python train.py --n_layer=11 --d_model=256 --n_experts=96 --experts_per_token=6 --d_expert=64 --d_shared_expert=64 --activation="swiglu" --moe_layers=[0, 1, 2, 3, 4, 5, 6, 7, 8, 9, 10] --router_score="softmax" --normalize_top_k=true --routed_scale=2.5 --balance_loss=0.00239 --balance_bias=true --router_z_loss=0.001 --shared_expert_gate=true --init_std_router=0.029 --lr_router=0.00132 --n_head=4 --n_kv_head=2 --head_dim=64 --vocab_size=16384 --norm="rmsnorm" --norm_place="pre" --norm_eps=1e-05 --positions="rope" --rope_base=10000.0 --rope_fraction=1.0 --qk_norm=false --attn_scale=0.125 --tie_embeddings=false --parallel_block=false --init="uniform" --init_std_qkv=0.0312 --init_std_o=0.00667 --init_std_up=0.0312 --init_std_down=0.00667 --optimizer="soap_variant" --lr=0.00351 --beta1=0.95 --beta2=0.95 --weight_decay=0.0 --lr_head=0.00828 --grad_clip=1.0 --warmup_steps=200 --schedule="cos" --final_lr_fraction=0.1 --batch_tokens=[65536, 131072, 196608] --seq_len=256 --doc_mask=true --z_loss=1e-05 --train_tokens=611300000 --steps=4868 --dataset="wikipedia_en"
Below are experts of layer 3 (counted from 0) of a mixture-of-experts language model. Rows are named router (the router's row for the expert), gate (a neuron's input weights, with its number), up (a neuron's input weights, with its number), down (a neuron's output weights, with its number) and show model dimensions 0-255. Each number is 128 + 24 x the weight over its row's rms, rounded and kept within 0 to 255. Numbers have three digits each.
Before each expert's rows: a language model's description of what the expert responds to; "mostly gets" lists some tokens that are sent to it at least half of the time. This comes from a sample of Wikipedia text that the model never trained on.

# expert 14
What it handles: The lone space token inside table cells or lists, placed right before a number, as in | 1979 |, ( 5 ft 11 in).
mostly gets: " ", "   ", " eight", " Ministry"
router:121107156139108112120128102102121114125085125096108144096096108117096123110137070112134117131116103097115117142127117108131148127110112122104121125103136132116107099119110157103119127100102121150112151098137147135128119093118108179124153154167097091136098152135126102138117182145125060109121089113132125167135131095153136113127132123112172147099145130096152124117140159123117108125139097105138149122138148160112134156135138121100114146116172145116177076121143099112113159149112135142084090139136082124105058141081141145124131099114116135100112104140116127105076141113105153178141115114166122130142183139122114122147096135112111132128132129085126132087142132163160097098132151132096065137107151131103103153142118119129098127127114115130156115120036143063140063130110090
gate4:121166120136125140165100091146118136157108131137143112101103111120080138115163138146152168164134153096097143117107157197093136114157107094103116139067112110129150107108130123129132141119116114126137085125084138146123150116165117127150139166106123143126120108121163115166090142150180133177065125118140114128130145085132165143111114118107160147119138088099158132134103144140159144132153110146102126164087215121129142121088129090109114137160144113123098092074153155143101167163123103112136124160150123117104121141152128142112142111106171162146107104094143110111142149122103138168135132150129147114153153182125133152109107104155137148156134123167091107161172085150133121110105149137118157116097122112101154126136162149163130172123128113114145162114124126116118128118152139
up4:125123165152133148118132113114118137191157116098131104102085129106116142149120099100155117090131079103123132105125155130091176130109144142122153118138150129126143139120115143114106185110115100107131137156131123125115135140140099109151149168113105134122123135105126105180132158103101138128109080121149125118134161102110152194131140100082087114171119114123130101165117109160176125137130125127105094097102157103142161162068178126110144146157126097152142122136198129111094135121153103112165124131112129138084105115133124095155150131108123166101144138146115127073131083127116187121085147135133132106152116102116129149091116135172148134110154131107093089134099140147142137124124150141195105127141135139126163138111155064113106108107171124133135098113107144121140138141146155
down4:127132132115132129128102146081137131074160111112113095109114157099101139143109065100130127147136181117120131113181123114170099146157147040146149101123124142129184129149173128082077131161100107086114140153119118110120137143176132122129107098144149126131128152161102097077150128132105148118121151111135115109100139126101107134158104117151139126121132153112156152194116115118183126125132139124154108164173136110131112101169122123099168173106140121135122143128136125165116140106132115108131100107156118135148124124135143140145156099139130125127115143090124126093137112135194125096150135125128084129122080108141113132138144112130135157132203095170142127157112147133133129141156106079116071128143117141101090120127093133149092119109094146107096118127118139112113110143131147
gate5:130111138136085174109118086133113185141103105147181140108093148152147148081156125117115096178143119112123133125142110135116146161123107124138124163137140148118111104108128106098130099127089135117150098180120131115120137105141114119192108110187102130104103099111122126118136158118118100083086133167105130182163121148118124165111126130139128143114151101128138141143110106138130077131119099181106135099118123102129117116089129106088123108120100099133151113104097119112147110143108117115183074175139123145126129119089137134119078138145174108133153074139110147128112136111121183096142121175108185175135147135135142148111095154139117145134112148169124135072147124148162146113140108117135152140143141125086116144123145152100122120112132108131086150117114166122140118134089168
up5:147106150128095148132129128140057110149112102151167142111126129122142132106133088122142132181168131080125113149114132147084179088108097139131091173156088104150140141155128143135131126142133155126148142145114106090147117110174095119137126129112127132127145117107144175111086157127093119153102134133108137139164101099163103168104124153117099122097157122139153169092086137102156135107118158154117124121111104143098159109092151106102141143125107165122128139129133124108155136122164125170125100110161133132126148108149111088132122098142170140137171083153154085158140128128140172118131134174111168174143154077138132136093100104149152147132177181176102130112135134159144140100136122117127137158111155148095152147142151134139160152111110134143114155086125141112141133092169154
down5:135096154147077143148118160137146114102137120130126154139145136098095135147141107131147099151104179152162148135106144151127085106105125137131097150147104140116142149124140146137109144095106078156096147135186152125135186184103127096073106137119086171108126084098106114127125113155152115157149115140111104140090153140110114134090094112135094163116106144117104144134123109098135169102113133129146145135136197146162153156108107142075138143129143103130125152147085081115126144116138123133142150167102135148166131119147144144113122168085099088123137164140126122082139111131155129175099166149126149093107141104142132118137125113138127074151158129132107127128124131105141143146107126102136111184112120176136150107143116123128091106074132126153086153159146111089138129110147159
gate6:180158152160120127156148130089118144126118150129122143085073122141108151114095131106148103133131074108115102120121134146117127104097115146103109145108146152180130122212068137129115133112139127142150123102114105155114139100118150098154136148160146128156129172108169120121136053154102103138138089140137125130120126106129130083102108118145113151113114131096121143144108118095133125109135143176130148136094168108142144109137151107105141099110120132117116151110113133117112177133143148098124131111160131153148162145107125115106131106103139093119154134099155118121162050129103164158107177110177151126155125095127107131092153124160156147116130148116075077112143117140145110176137133109120105129119136173125133117176121146165112106143117151109149138124091172112161130137154166
up6:095089123136142109103148143150167123118156100124100155112156122120187126142108146170123138111092144143157166119157126121146114098094123145123128077131103112098129133092165126161124134128128154143087130127080163130144158160097092128114175139132161144132129134095123100135073172149128125152126131146142124192125118063128115180132123126114150124141123113150141121155117137142139103144130120113109112106160130127117106162140079080142115134135134143164115103153125120106142088113096130126120112134095148126136108127154137126136105161141113122169138073157160084136107186113128156122122108154140139093123147167126124109146169113161087100134105127127131125122115171138124170130167119095137163116122152090138133093112157108081162182166144118121155147099096100145130077108092114
down6:083125126175082146112096102081129123119090146143114180156070129137136167126129140095099103124139095144112110124091116100060101108136136131168098119145143108119110125124132143123161141136147152145143145124091129159116102157072090118080071103147106138149117154160164122147114142149112150096088133147151106141139151122104114121125149134113132124131159156114124102116137134110123132122103159116113124112136142127104090165094100142110159125123160103105119128124133125089128092149110127159150153126126132125139114120110123126148158132178157171125157110158133081128091078115138172156158126108199143067136127125135111113132096115141100138156118135099111086134154141160124121105127124143128174160142137147143179132127111085120150114113130136106111086103097139169100112147105087
gate7:139126123152072130138137066126101159137110123149126124097106130132131161112122073158120087103119111112125142128129124093137166115128146135102125140113102148136095119158119095099162141149115140124111103140111116094134106143128127122184113135132141098068123111129142150136117145170064135066131183135165135093139125130166097110107097147120115107142119140086157114108153134132117114131156129107111130134107108150112105146111166130107134145166122122105153128123107117147142148094139108111155080143171119160144139173149165184147126112114164168188125118125090140153140109082138143159134173141120167089097146087098128089140128116138125150105111141146090106087149157154146169122147121118147107111110205134144119148134142158119176108127119144095111126136160129127127134094123114
up7:155118080119173086109118105091153101072151103131130144143143169126097111134153105170069099080180147106120169094130156156131133124121146120105121134144105146081121143106170119140140155115108106136144144100157148170128088104133119121155125110116129114148135115106118127145130130167098127150124156123100151140128125139180110105104123132147144145115132144171162143119154149106104110120112124073141145176147151138101069146103129155154130148141135173113093093129133168134121158134146116108117088076172102099135099154132111069144144134140114112158100153147114134136125122181121117138124090094163136119131134124163141131151156141170108156111154106111113147102128155098094122119120129107108114105164109099177108109137104141123144139167153123152106128131159095133094150094104123
down7:116132137141106167149082144124142110161163116172133146090145108100136149130141121080131126114136147131128097107163177146128110124139121134083139119129148113156121095103107112167097164095099116144104118109106106102135125121124114143145128106123153126129118184154156143142124195134110109141164119148143122124114128122133141124131130109139126117111144114110156059139156093155148103157138087122138138129127184112133133107132108150155103120130171073153137138146158099138176137134131131123125112113136123090105122113101063136126090133161104131161116134125167138151100072158177171064123127133092160155135112134136086110102127096114096136149162103102133137106076130120135148145124125161075128100110099099125122122156118109173150156117167128175128140102120119185144102132147143
gate8:133128121140147148112100085126104118090136141124163102102133133140104094092143162074148124147127167132129129088136134120108128104113128126083115134159133136152157127129145135139118128150139126129124097120101092086121108135122093152111155142132121107091162132175128149136130117141120170176129107072094101168130139097141090171096083185106131147132160130108097116118187146155092098114121152112118120143196106088122153168119165099163105141158136127091133165120106133138166117113119157131122143106130096080139109152143103110104122079141152142109139131149125137131152139134116109093110142116126095120133145155114124121158122111173085158192165126125140152117150095180110129102162112160123135136111162103133111114117171141136174146137119092121157118093107155143100114121134163
up8:156126167098129158133134077136111096108101110130170130137143140101152149142111107126109117134155099100111131085125092128133133143150123141122145129146098088139121095128116127111095139137124150109137123139107117158078134151150123107147115091146078090137110050119153068125142140157151126097148116131089130142150177113111110135072111085158156087118140157131151095126087170163127083147118087151143142116123145165116137161132105083131127106136153100113100117113163148128165134123109117116177114160108149130109084123138125140118114115155151116156152124154081108101110105151121101149113129156120147173145113101109122116148115119116142085115125094154133138080118122130194141112082125133140117152141128107153122113112143122119161117112147144109130076116103115108061170161116109
down8:123135122149139125123083067086141122164149168111148129123105164136107140160146110114137137146115158172111123121122112135172159123124154116136125183163106152135153089139133159111087118096173133138159110150124176100148100121104132132128151136132075148119147109131142139190119109119157110135087140129135124091141166134140155110083120135101133142092124140097111128153131162098148102172119059138135121158106151154148117183143161101129121178139139133125127172147147126123120152115117115140118127168125110102065072135134125106087111110143144068175113106156133132138123128129094101114090115129128125146116133134103140153125121145118108144131110149097187125131112152164112106110166126097134115142128112157165124106140167136109107073130086148126133089155136109143134170130124147
gate9:144131114146148116103104172138134102155131142167108124110122147129104075170131115113132146147106126136141144143146141091074177141106131126088116128112149125150153115151154096118133091162187140091078117121143100172152124115114142069105154125092108141133146152127108094084116135132140137093128137109122100123136175122125141126136151111078156063155183138119114149128136128126168130132109093098120091194093141124118108123146112115087133139123118114121185170118135108164105090097125141108130142149127085127159091137146130142118156114147101104131110157144123135112117133143114102145138144138119121100075144154118166137160147117118115092115141144140096124159118126132126093124152111056123107143120084121118158125181182144122119137139137175129153120105144148142092109151119111
up9:111147138145146101120124103081148108123129166116105132139101139098120096143118181124108112167148154137149133129125131087164111137142098092141086142129120118125148124149153080158121145132151108096137157160147137149125108113152096169131128135139146059151120118123155071113118101133182103166157116148129157146143122168141127118158104093123096130089115133127121173093125127077139174130116149163125165152151140095131133120139130141118144090116150139090107131090170131133085087185106098157130131129149145129124132068127142113111093146146170098122118109149157082141144142145117128143145090083146114133125157143177115101102141138142123092119163134096167075139135115169099088133103138090112129119180113124142119152129157118112162080140102150128117123124130109124147139139148128
down9:149119100087079146146172127136140110136143153106136112102098140131143129063159168087110127131117141119129142121122121162151109114123156123115160103129123117107080140154133132139139148140165127090115128107067096151126118128184111128102151163146073090102140106152108145175123085137133142117149139165107186166143126106142093110121127122103138178136161167129089100132063127146090138136100127154171095120085130141102139114149126122149131130100096148137093125100111171132138185140123143129147140107136132101128159150076108161138079141121107165116161122126131091125116150149117138112151121109162138138122088138163131129123124130121148084156119141150133131117088122135149152106151132117116186167154122140113116119112119118133131111156139137112127128101147141164184109097176135
gate10:141181140110123138166137105117102142145149116155138141134104091123108127118132115133131124139125176107107090146143140119115157137109142121121113101125117132109143141156141103179120144169077120141098133152140097150112145127162135131060109132192110153142147111093129126142104105119102112162117126120150093085184127199126164147103172108092095146065093127152148112129178139110177135128117127110121171147087131137127113113124145084130147154144125109078124104142136101109130098138176133151136101139147142139126108098110163165132111078135120150145135106108126133072128108150110121124123130156099122103128134165139098110102090143142155116136157122108121122148126104118159150113079187114144115118115118158086128128108097123075115131096152120105135114108151100126101139151168160
up10:115173095092151125119154111107082132168119103130099158110097135130090096134083121143144125126131117087112127146132135165144139130116137122127118089155167129052147135089172114163117139172113161179111126136132114119163136129147135114133125127210105126147161139109125118151126140167129103189149134140114116108134149140115162133127174117117060144108130150147137131138105155092165124136096124127132153148109147128138120133130150092168135155131111131131064075106152161091097133120137140152090155130156120133165090116089129114136109134105109135150108135120140128090127117102085099142110143138137136118148161146159139113158113123120122162146170132136117147149079119106147144130134183105152095127120126151110115152100124155060102116139162125130111167098093121118114120103138119
down10:124093169140117126140109116139081119138125109126097124109125137122116136091140137124127089131138106102136116111136135089148109117141135076154152135115164139098108123111153094132128141133146132099136134138109133116139174124110158149101144122144150082126132094125136115152123148150124088143152149187064124129129162114102092124176102114146140078138137113096097114121112072108146131126121108111084140116165119122148125136096119157133141113192136177200110151100138170114165155136128128129114104142104100116110151132115141077045125140143154079155098135151093105132096137145120151083137130118182130150113116130162101095135115081096123118142087127143164130127112093109106095139132191083118126141089131134136140144151110156135113127132127119155144155115110126130141120132170088
gate11:119132126116165120133130141100118119123114109119161163113105161118141130141107121088118109097097108115087123126135186149131112110165122098150159143114124188121163126162129170152128120119135107106107144103143151114093133116106132088110146117104137119107123100108112106132163112159127074159133101136114104110127113073122109093066148119108110102153098142112150143125141118110140160125147155122133136143116146123130139099100113135140133135131132148161076147122101152093078138161134113099099150132141151162118147087134123144136173107142155149139104119119143175180104092120116162116144134074146119131101122157143132146128135131137142106126092137144084087096153166120112063086131103119108087173101131091088139142160090133140114128120125119149162161059093117077151137143134164
up11:133123123104166121140136141089094147134084103120117176140122127120163114164132142083124135108106119113089108114150167140128124123153098116143147137066117180110166153155133161124109118122150109115085143105117135104084126101116132098126139150107116138102141130066132092141129126160100077143117115115136108096132115077107136111088130148103082108179136118114175139116131140109146188086157158122139138143112143133119152114132124104126121125144136128153061141141108147131087132169129119096105153126120150181125122111125116131131142125152139172134124090091128151164130113155121158127153140112147126116121146168136119134117127119138140108118105155135065104103151162122117103109148100121108093146082127086115156117129120130105127137103082102151188154076107131106175166151142155
down11:173154129153126153122207121110093132101137153125097088146145132151094105109124139124128123133119160157118121105156140110119124080114086093141159136132104127168155149136134082133131081150083143111175166185139161142127122120081086162173125127165107128162140130090114116128159130112125164121128123137090144144144121129115148106129130114130133136108125116121088103131145134149101102095106121158101153137118097131117116058118131099127120083169130126115111129099103128144118145129127151075164135139132106146141114141134134123171147125122114135105120097167058114155108121148126153154069150113113094121127146123141160119098122085116130115134092098168112118132096149124136139114174149112171155127136128116127157139135139141179108126133174173134110112116172156156167099118104133
gate12:132112143163076115127120181138121139154149118106129140132100089089070139106133119120100174139117057125139111154149072095085146114137140177150140085114138136191147152142121091188089142123101112160142135120125138121122120139139081095155133120110158144127135135067092096100154126128113135105141158156131122148083157141151096142106097077123079112118090127098123156119145147141108117161131152141148122121111115069096127111123135142077184137162108151136138149156124126138144123133105133178137082171095096126136134121135108143113102117132146119117132139157160137134101126110107120121097165112103137095138141095148121159126095096139174103112129113122136113124124136091149129147128156086104123127118116169131128122129114109127079094121121137136158149133137121138139138137098103
up12:128104124112127146122133111141122162133140123094152129115156155129124104131171085130179134161103168098116087118112158095110131098152118116118112141133117120146128138148079158098128125123136180113166103118131091171112109113141119149135098068135116118134134047125130152115129135159147156120157144147110162155129117092169146181139084099134087130168155136131172101101113135113149118147194155130086127135132118107138109142107120104131137186147098106138170136107129123112120106141109115121138118113163119070170128112156149133110119093123140132133124104137115108134129117084118096153117162125106154107136115124111087121146104141145132144110102139169153144118159107151141129089110114123115134111089106141123096152124168081149076090112143171088100127159127131120138177123089161
down12:087134123095128157104163120127140105110143080120152111146158136160150097073133120117061084136074119124172145163137121188124147123152163120093110080127131122118138144137117084124133173092177125115100182088103151113140115124092149117120128136093134073134151121157132112096126104132141120139102092109137170154127150126120126140115143140141105178104131140156103105142109133167106114106128136122180126144145116132112147169129125088149122090169067089124140089142077131115112110151143134175147132150152095112132125094108116145111117098105125113150181116134106140136107140147132105144130131117138106149175107141143134102104131115144136113125104143105160142127095102130112153180106128134133135171118126132107144124143121099112138137144103111137112118116136182088142081099138160
gate13:129097147156120134107106137113088106141109155116125145121129110168089133078101089141165128124129147113126139185115097128092124176115129150131130161131119117148124187170117091105159145140118108170151131127160125094139115104117106096105104157117121125112192122099155136137115088112153097042108109156176109131115125134136121099124134110121143150137086144149089130147140133143119087112104154115112131117104104116093166128148155108130164168144068144152124119131108126153112105126144127166116106150118120161158094135103125114113128167126122146136117140200120130137168139154161120149129142111108137129123110116103136178148063115128158126134145162126113120100130112159158121143116169134081124105157152160094124115144170117131143125091128104142089156130149139131164129107132166
up13:159109116051106142159106131147209098174106133127114128128128153112141148123132117101105138138097117156131181111133165152118111138127117149139156093124138151147110130117121126164154156165122119131150109072151132144154112146149129104145099109097154113151133116156141101160130151138074102140145140113130095120137124105125096156085150107120159100137064113105159135152136080088082113130153122110138122092109158133126131123118135151166133107084134076143107121151092183173100171086161129172160139141155149129120133134142110157141146112129149101113140117132175131115138104105157134095144114108139124114157075134103121121163120129136135137105092095128152120101137150093122102125181105149115126150139128157138128157153115133134099117138103150135111108133135069110150136170120126
down13:137125125119086131121123114095113108127147105146104113136134124107163194102142099096092144158101125170144128117123168140116173108087099099142128088121149156142149111102123136112148153155109125135156090107085149117166131151111091098167084136153123132120105148162132137151119130152157144139121134125143129103132086076132094110139086131140107101083139147125133130097124138111157097128139106127125118116132153129160130100149184084133150142092156121135143128141113121116144121147127127167115121119178132147117154152114103142146112139088094143129129131157080134109107080143116141111138088106107120134130176114101126142106123143129138106129169135150153172136130105136132112166182145131138222152150121138117086147142146144073110081124096143085138128124166187155107120151149121
gate14:166103081108125141080141140123127106117079080135131121143128113147115138076171134139090142127135118178146103113119155101121145107136104135156148143122106114146129084158121094131122127131096134122120108119135172158143142142115089174173154140129147134099124102149099157148131134151159173140119091114115146149155161155142121102153125112130150116152088132136128112142112115090151127174140076146094116114138188118103120157145139163107179174104141074104128162147170118121137144180142146117130096114095111082108172121123124109116108153105095160108108091139134142140154138128145128127141139171070158107201124122134140125116149172094169105127111120142137122127106143141080092087095126130108139096119160125134142125104114135138086137124101117141143139123127117155148113142100120
up14:138108111107101153124120116131130132143092096134110096119075109129110169088155139113092096115125112193163101118133105117097143152093139147134164126124071126141086083149173096153136157101101138135117114130098156159148159149106109143185140153116116173110111112132097180158125117142161125150078123119128136136157151117134115116143139135120080142130083143111108116143141118118169114134126089117108128134092164132075101119101153143116112177167112098117107133133167135120173150142172151100142091134105091138122145123132129136139088119123077148140119100171147170141149128147172153133160108202097149082165132122106130125124123165108154125140137152149119154136092140151098125117136138109100139103145124112129151117133111136150132134154128142110119102128144111150124104132148078
down14:088152111111140120121093134127156144127123145147147146098143127113106130138130073141125127117114128123121098160111155166142105117117118152111155115103104124076143090147168118122114105166124141110146092138150144096115125137131154115123112174135170125132126147099129080145147111131122101128133153148179149146194128114156148127152128123119111159096156135106156103114160140133138150122102087099149151159170104114166138081126101108133083110128114149131129166130109132127133152086146147063092169109120162130172123129101138100166135111074144154107107114154114147164142151142132150124124132134132144135147125145135156084144086136113115138113095126122117163152134142108049082144095106094141145124139097103118160167133154086126097096119117131105084103151092133138078122168120084
gate15:130109077112141130143122102140126181123067119147159161132109119104108137127105122156156118136104135110168103134131083124128169115132161151149165109118103136140158138128128093162112099130103120115096135116133156124126136155117089148070110139101077147114110100111156109090137111144142124125100144151155113102133153107153100131129107168087145154084136099118150173091105143152141083099107140118100150142126106120130135116116124142106130120145181135099157138164137128141113173110160131156128132136128169114107114117097137169152090169101101108132107098172111104124126107174125127154144103099113168118123097159119110133130093156140135090133082141135111148149117156160166090131076139118131085128079082126134165144105148175141154146121133105129174119142086134117143083142122135
up15:145111160127096088089143146137158131150172124146142168127117110155129159111176141133107174108096132156139162108121171130130151145131097132165131146105125081139170164152137112091127105122139073121176143143123104170126051101148164113126156159116140089114142111097117123138119153163091123162146134126124114175102144108138157130173119054077133129156113107162106142121130129177099129157135128119126089121160128096131158135118068119133150137142145123125117099149143077101120147094128114149121150152134130099135159111164118096155105119131133141151169142157143122136161108128144120131108124092137109128121168136176145145098133100104172129127144119106142113152162111128123126133131128108110128102140157167136094136127126097127131131129104121191139133149121107138143110110084083
down15:111111132110126147152156167114079140093093135130141150145119116085125100126161161172145142138116092172130145160115141173147110104131128098134160117122124139133114166115132165131119145138129111180131165164097174119146111111154126136144083142136084141131112130112102116140163144122108127109168146109111142169155141184105139146148150078156098143095095118150125146151127122172141114139174132144172109128110109176111162109124142138162092136151125124153125097084097120137117121081111112094140124110127125112167092139117141118111112101103132121131133106122151154118153067106128132167112109144128145164136085132138127126104096143171081127139068144122126162111166164103144090103118129131129159122140158152131139079108155111104139081090108127093124132129113149067108119155137131
gate16:158101141103134105091123134111132142083113174154139142098106095103115158076165116135090107130089124107114153173106132121124164143148112126134161160095112142106137150117129125169156109148108088149150133151127097124141134151117107124109163127121129124144109147132127072134100149159120117147139073156143184126126116127139109185134133154165157134137113159096107139099096134092136127092129143108112142087139147131155126133155104137146101143145167103131079111105111115105091180099127160207118093187159146132121126127120156136167147154126143124110145121141156108139114098140135155128145180143180135137116110129106109139119103145123167074149147148150107103117149127123143108110140099116152130125171118171171129107161140141129142105147127083154179150106117119156141107117132115
up16:119089132154115117121129174123107160131124139137188137112161113114090164130072128175133137139180140088153141179130098154087148169093143132151105114154157124101072117134091132136177109170096164127134147175149123141156123112143158123120100108147115127154124155151110125181085129172100091109133121129115132119147115178106140151163152144146108136116115150106127134126101144134164125131136179135158129106134136139156097149104136122139114109144105078132118073161125091095111134110153145131161078153124108162177112138115106134177104161134125147094152147128120141114098118152155142096118159131154119161157140145103133166148137137072137110103133143085125109104144125123147155104148105162139125119158144147157125070156123124103120120120116123116098105134102141116132134140144115
down16:148152106190118117145166151065106141085121174131116115146125139100131149106150113121133114161083113116096147145109125066120119138083092101158108155147146099089144136106100122132116131108155120135151137163143129127147152115132109108085101143112140133087126111124118105145116138161106152141145150161091088093142155144125137110130123115140135149160149130089112161101166149114064106142119154119108098143125180141141071115155127167132139136114128136143160080145146120066128135134143133139108158136135106144176130151109147144131103108127115129096143131137094103187147116131114129109101164138089078106179126118143099144115099161135094141097116144120134111159140115148170089147137079139107127158167166124123132090128103140116112131133105118096115136122160097133160134148167148
gate17:121193149070077108128142126119142130120099165136121131152099114111144131123181158105131112109154121120129110137149133093126120141093149148132139146140102128177128130102129125147113100135164101115100135124186154083147097098133117121167095123157205115130131149123136128162088149113130177126129157117121108139115105112088114111166145136127148099123178170127148126126099123120117098135101130125135172105125109154158144135128117130144126128095092147092115134174121171091127120148093136138122114105100118117075146105115160170132127051122159140107163103111131142098175121134146124097126111140123076112101153099170153112136083112121095122132172139116137139102124186128173104093150135141130116109132138111162091126142122115097131161154123091137105149135127148151104136131123127
up17:174109111156091129122142111152133139122099134145099092155124166122145107137149129134083113136121122173108118129131082168121079134090142121122102110141114099118109139095085119179081114153134069086121139121139140102127089080114102160178089096101119123133148145120131152132129126132102154144117116095098151135116116133108153111168112129111149141145156139119071127112128121128137137099169149137129135108119105139184120128098153151125116124102086161084122123157114154119080103136136129158143152130134079119104113100109144130131094130133156146123153119086087139154105121085115115109146119113134086128112136093126086109140109145090116086122180126194148120136109095084127129077126140137159145135106097143165140116121138083096121107123093096133115139160136116168117108132115169
down17:112117124118130102149150131087140150119117159102108074147124099149117132138130150126165080109094119173122140120137171145117092163184084110115106123129103096087119080121115162174126102110171131104128114169099125210126090105100142144135069133139149097129146136144171080104121144134116171167105116108147146113106135127131103118128084118161116152142108121116090140077123084137114125110156160145153083181106117131133125125120113107127126162070077120102162128083135146126159132129089151109153155120162129122107075129086133148161122119136119137114125121091107126127124123097092110135140118128131113130083132127114152143136154135143137129145094134123124104089142088117141079132116134160114149115122138106132150076096103123143108130114126151113149147145140125131122156123140152
gate18:113102153145093126176146136101130108161118104142173123146158121149105130112149083114170138109133162096167142140133145099116095160105142138147103174124144128151134147102126125195115132120113133135137111152110155091117136105137123145087123114156104127145153125156084142130156168098155127103136094170112124139137146144172137124118105119139136147118143181124134154080145132123114088140169183122140092123176110123157094189114129110106109147116122143069136140114098128117127086121120091131140097124081149136158115124131114120113109114125082147094146123129144183095120158138085104101096133124134101122132118103087075119129115095125114173127153121131152152130130146126168159082116139112148150124125102136107105111116109149139127122103203114135122135121068152159127118109142106
up18:088095150122115110144160141084170144128154127131135137147156149136086162102117106089152142119129130121161150133125146090117126173104098133147160178102119115159152123123103129172121125149105117132115137137105135102126138116140127155103146137172090093143140174127128142131122169087148117096117098199129128140125134139140118127135128118125162150116164192128119142108160124103146110110174227088123097143194114117186103163113130109128096150129146142097135156128106138107151134149113086134132120136063139173128130088162118138146146113124100127109145122134142139122123151126084114146138135125143111123133096111114100129174138128129088158121168112140140136121146128118138152111140132078118139139125106127125112142123101149160133136099200128136135130143091132162163090125106104
down18:130158145155111129140119110111111100101180097155127140100126103171140102167122160130140115116107126130112089107126103141146082139109142136108142112161142120094160121141120143134135118167106098146151120136118138117094152136141120178139175151177106156123155149125147119170156104128096088138138148112104099111124124094082129134107126154079143091167094142156129123111097123158140156116097134096155139069123112113111134101081095138130115127134107107135117127119105150139121155086170156126095096102095116134165121136120137128101060098136159144116138133113103121141105173099155122154067081182126104156130067105155143125144173134146184101136148141070129088122149115150115122120128159118121131142113150134108102151135130113102148099116159142156126110140142141114143130162096146
gate19:129121142159136143137114144151099149114125084128133153120124110130113120141134121103138093182106154149136126126125160152179127118112143124104079121129151153096064144128111105123082137130109160136140168127162117109150111113153121148123161134137104083064157146107114115095186155129153121106139126146155173129106148124148112101186079152106171131117144111122107131160107108096192107128116165131147167162100142099124092163136100144144137145143111144107146150107132148136172084161101121116107126130126089116126141110066145136115136154148109078143108159123104184129111103148136133139119102149137157127115115101097145131159123121143133123098139144112164113142104170145099153153136154150144099126072121148149151135157157164113117111100129110104085162162102141136148160146130134
up19:072132134105131114176116158086126094117093169100139124113107116119119115128106124143141157080110144130168141167143085155119123132152142168150151110155156160123144110121135147142167119152140122120148113139085105116154128152159132072144074134068124146139131122103130107112086131106173098103131097122117097104100135118141155134046145146117115114130150097134126100113134130116125144138135101170119113131154118152111129117162145131118110102074143151146131094157113110145121133119152082169191154102107084165065113120145130144143155105122129142184111149147143144137084144118157132119140124124149105074152115164108132120128100122145111138108106150098111131140102110112150099130107066106104114143126125122071141137115121153098110139099134147144122137123095123125106104133176128
down19:140175107163089113124087157112107107127125134130093107078104158157108159139126124129091108095109084119117106163140103071156140091104130130096124102121133120112135144145123131165103120178098106178140114109099104098136139166160154093140113121120132154150148138128104121162136177131155162134127125094090099140127156083151139139157132106161161076127178098110153085132089123150159127128160092124081129127129173135097082122142118142155118097135110140143174102150148137130084145096105158149149143096127121152142125124087094165114165139114135132106105141169080124115177169160124123127126089148131155166132137128108155146092140137117152105144156144151126161131135115113137120134130142136140146124120110120160184145135161128114142117106145151149147162117119103134139084124135136
gate20:137111134135143117137160114124109099119118107123123072144130128125138101138126138151119114141124093118104131095138119083086145128123137136131150161132085144147152106140108083136199115120158137104113122117080157149140113154165092164141148118130126127131126112111090111123083147111163141126081129112118058135099124111105139204167142139089136152089114142091120104119114137091136158118156128121127112074130121095200120143167147144107140128121166079148123106094086117123138137130149113182117139163133130125165136125176090157106148118141146152153139145147086094124105098131151163131113074145117106147116145110157123155123142117142091130111112173158158137117116138153160150125107150137127155150103129119125168159139104150143162106163148128127165091090137103127140138119117093
up20:148124109124124140115157140120122173094087122099097140090121153148153140111098084103127112101101096097110118164117115159141115108122144109093144089133116154121147101108118147122131158113174145145131129105094081179133147130096132139122143170183139125105139157104087158129116138143120135116093109162107097100122118120105124170102139139115120112150118129124122123172113124130143143153120120143088101105141122096138194143132157161106174103119135134153137119091085123146143157093124151140139104112122155170144139155134155133114132148161153114123136100075133118130123054123124178149120130140180152137142106101126106158112118087135137147119092159137088161095111088148143163120194152130148143126147153111134172139111070096126119132165137144130147167142132102114101132128081118
down20:104151141159165161116140087142134126098123190115126148116109159129112140114112106160141121131073122115120146135143103133167132121114092105139119157121149177130104085129124126131171139127156131105115127147126138095155119138142138124114109123130151134210129146114107119152144103136114109135127118171081101083149067142107100126148121084099116103127140147096103121121130066115144149178112160154155112110152104128152146162161098135099165159123172138095146092121170113122128108122166100120120110140115127150138111099147103133140174102165119123138133118144117097123107131111161132127109141162111096108083121091118084163111154080158108092133115147138099131133121101097169114133129138151186112123166142151119175105132125145094128110140094119104166126162083129165113118125148127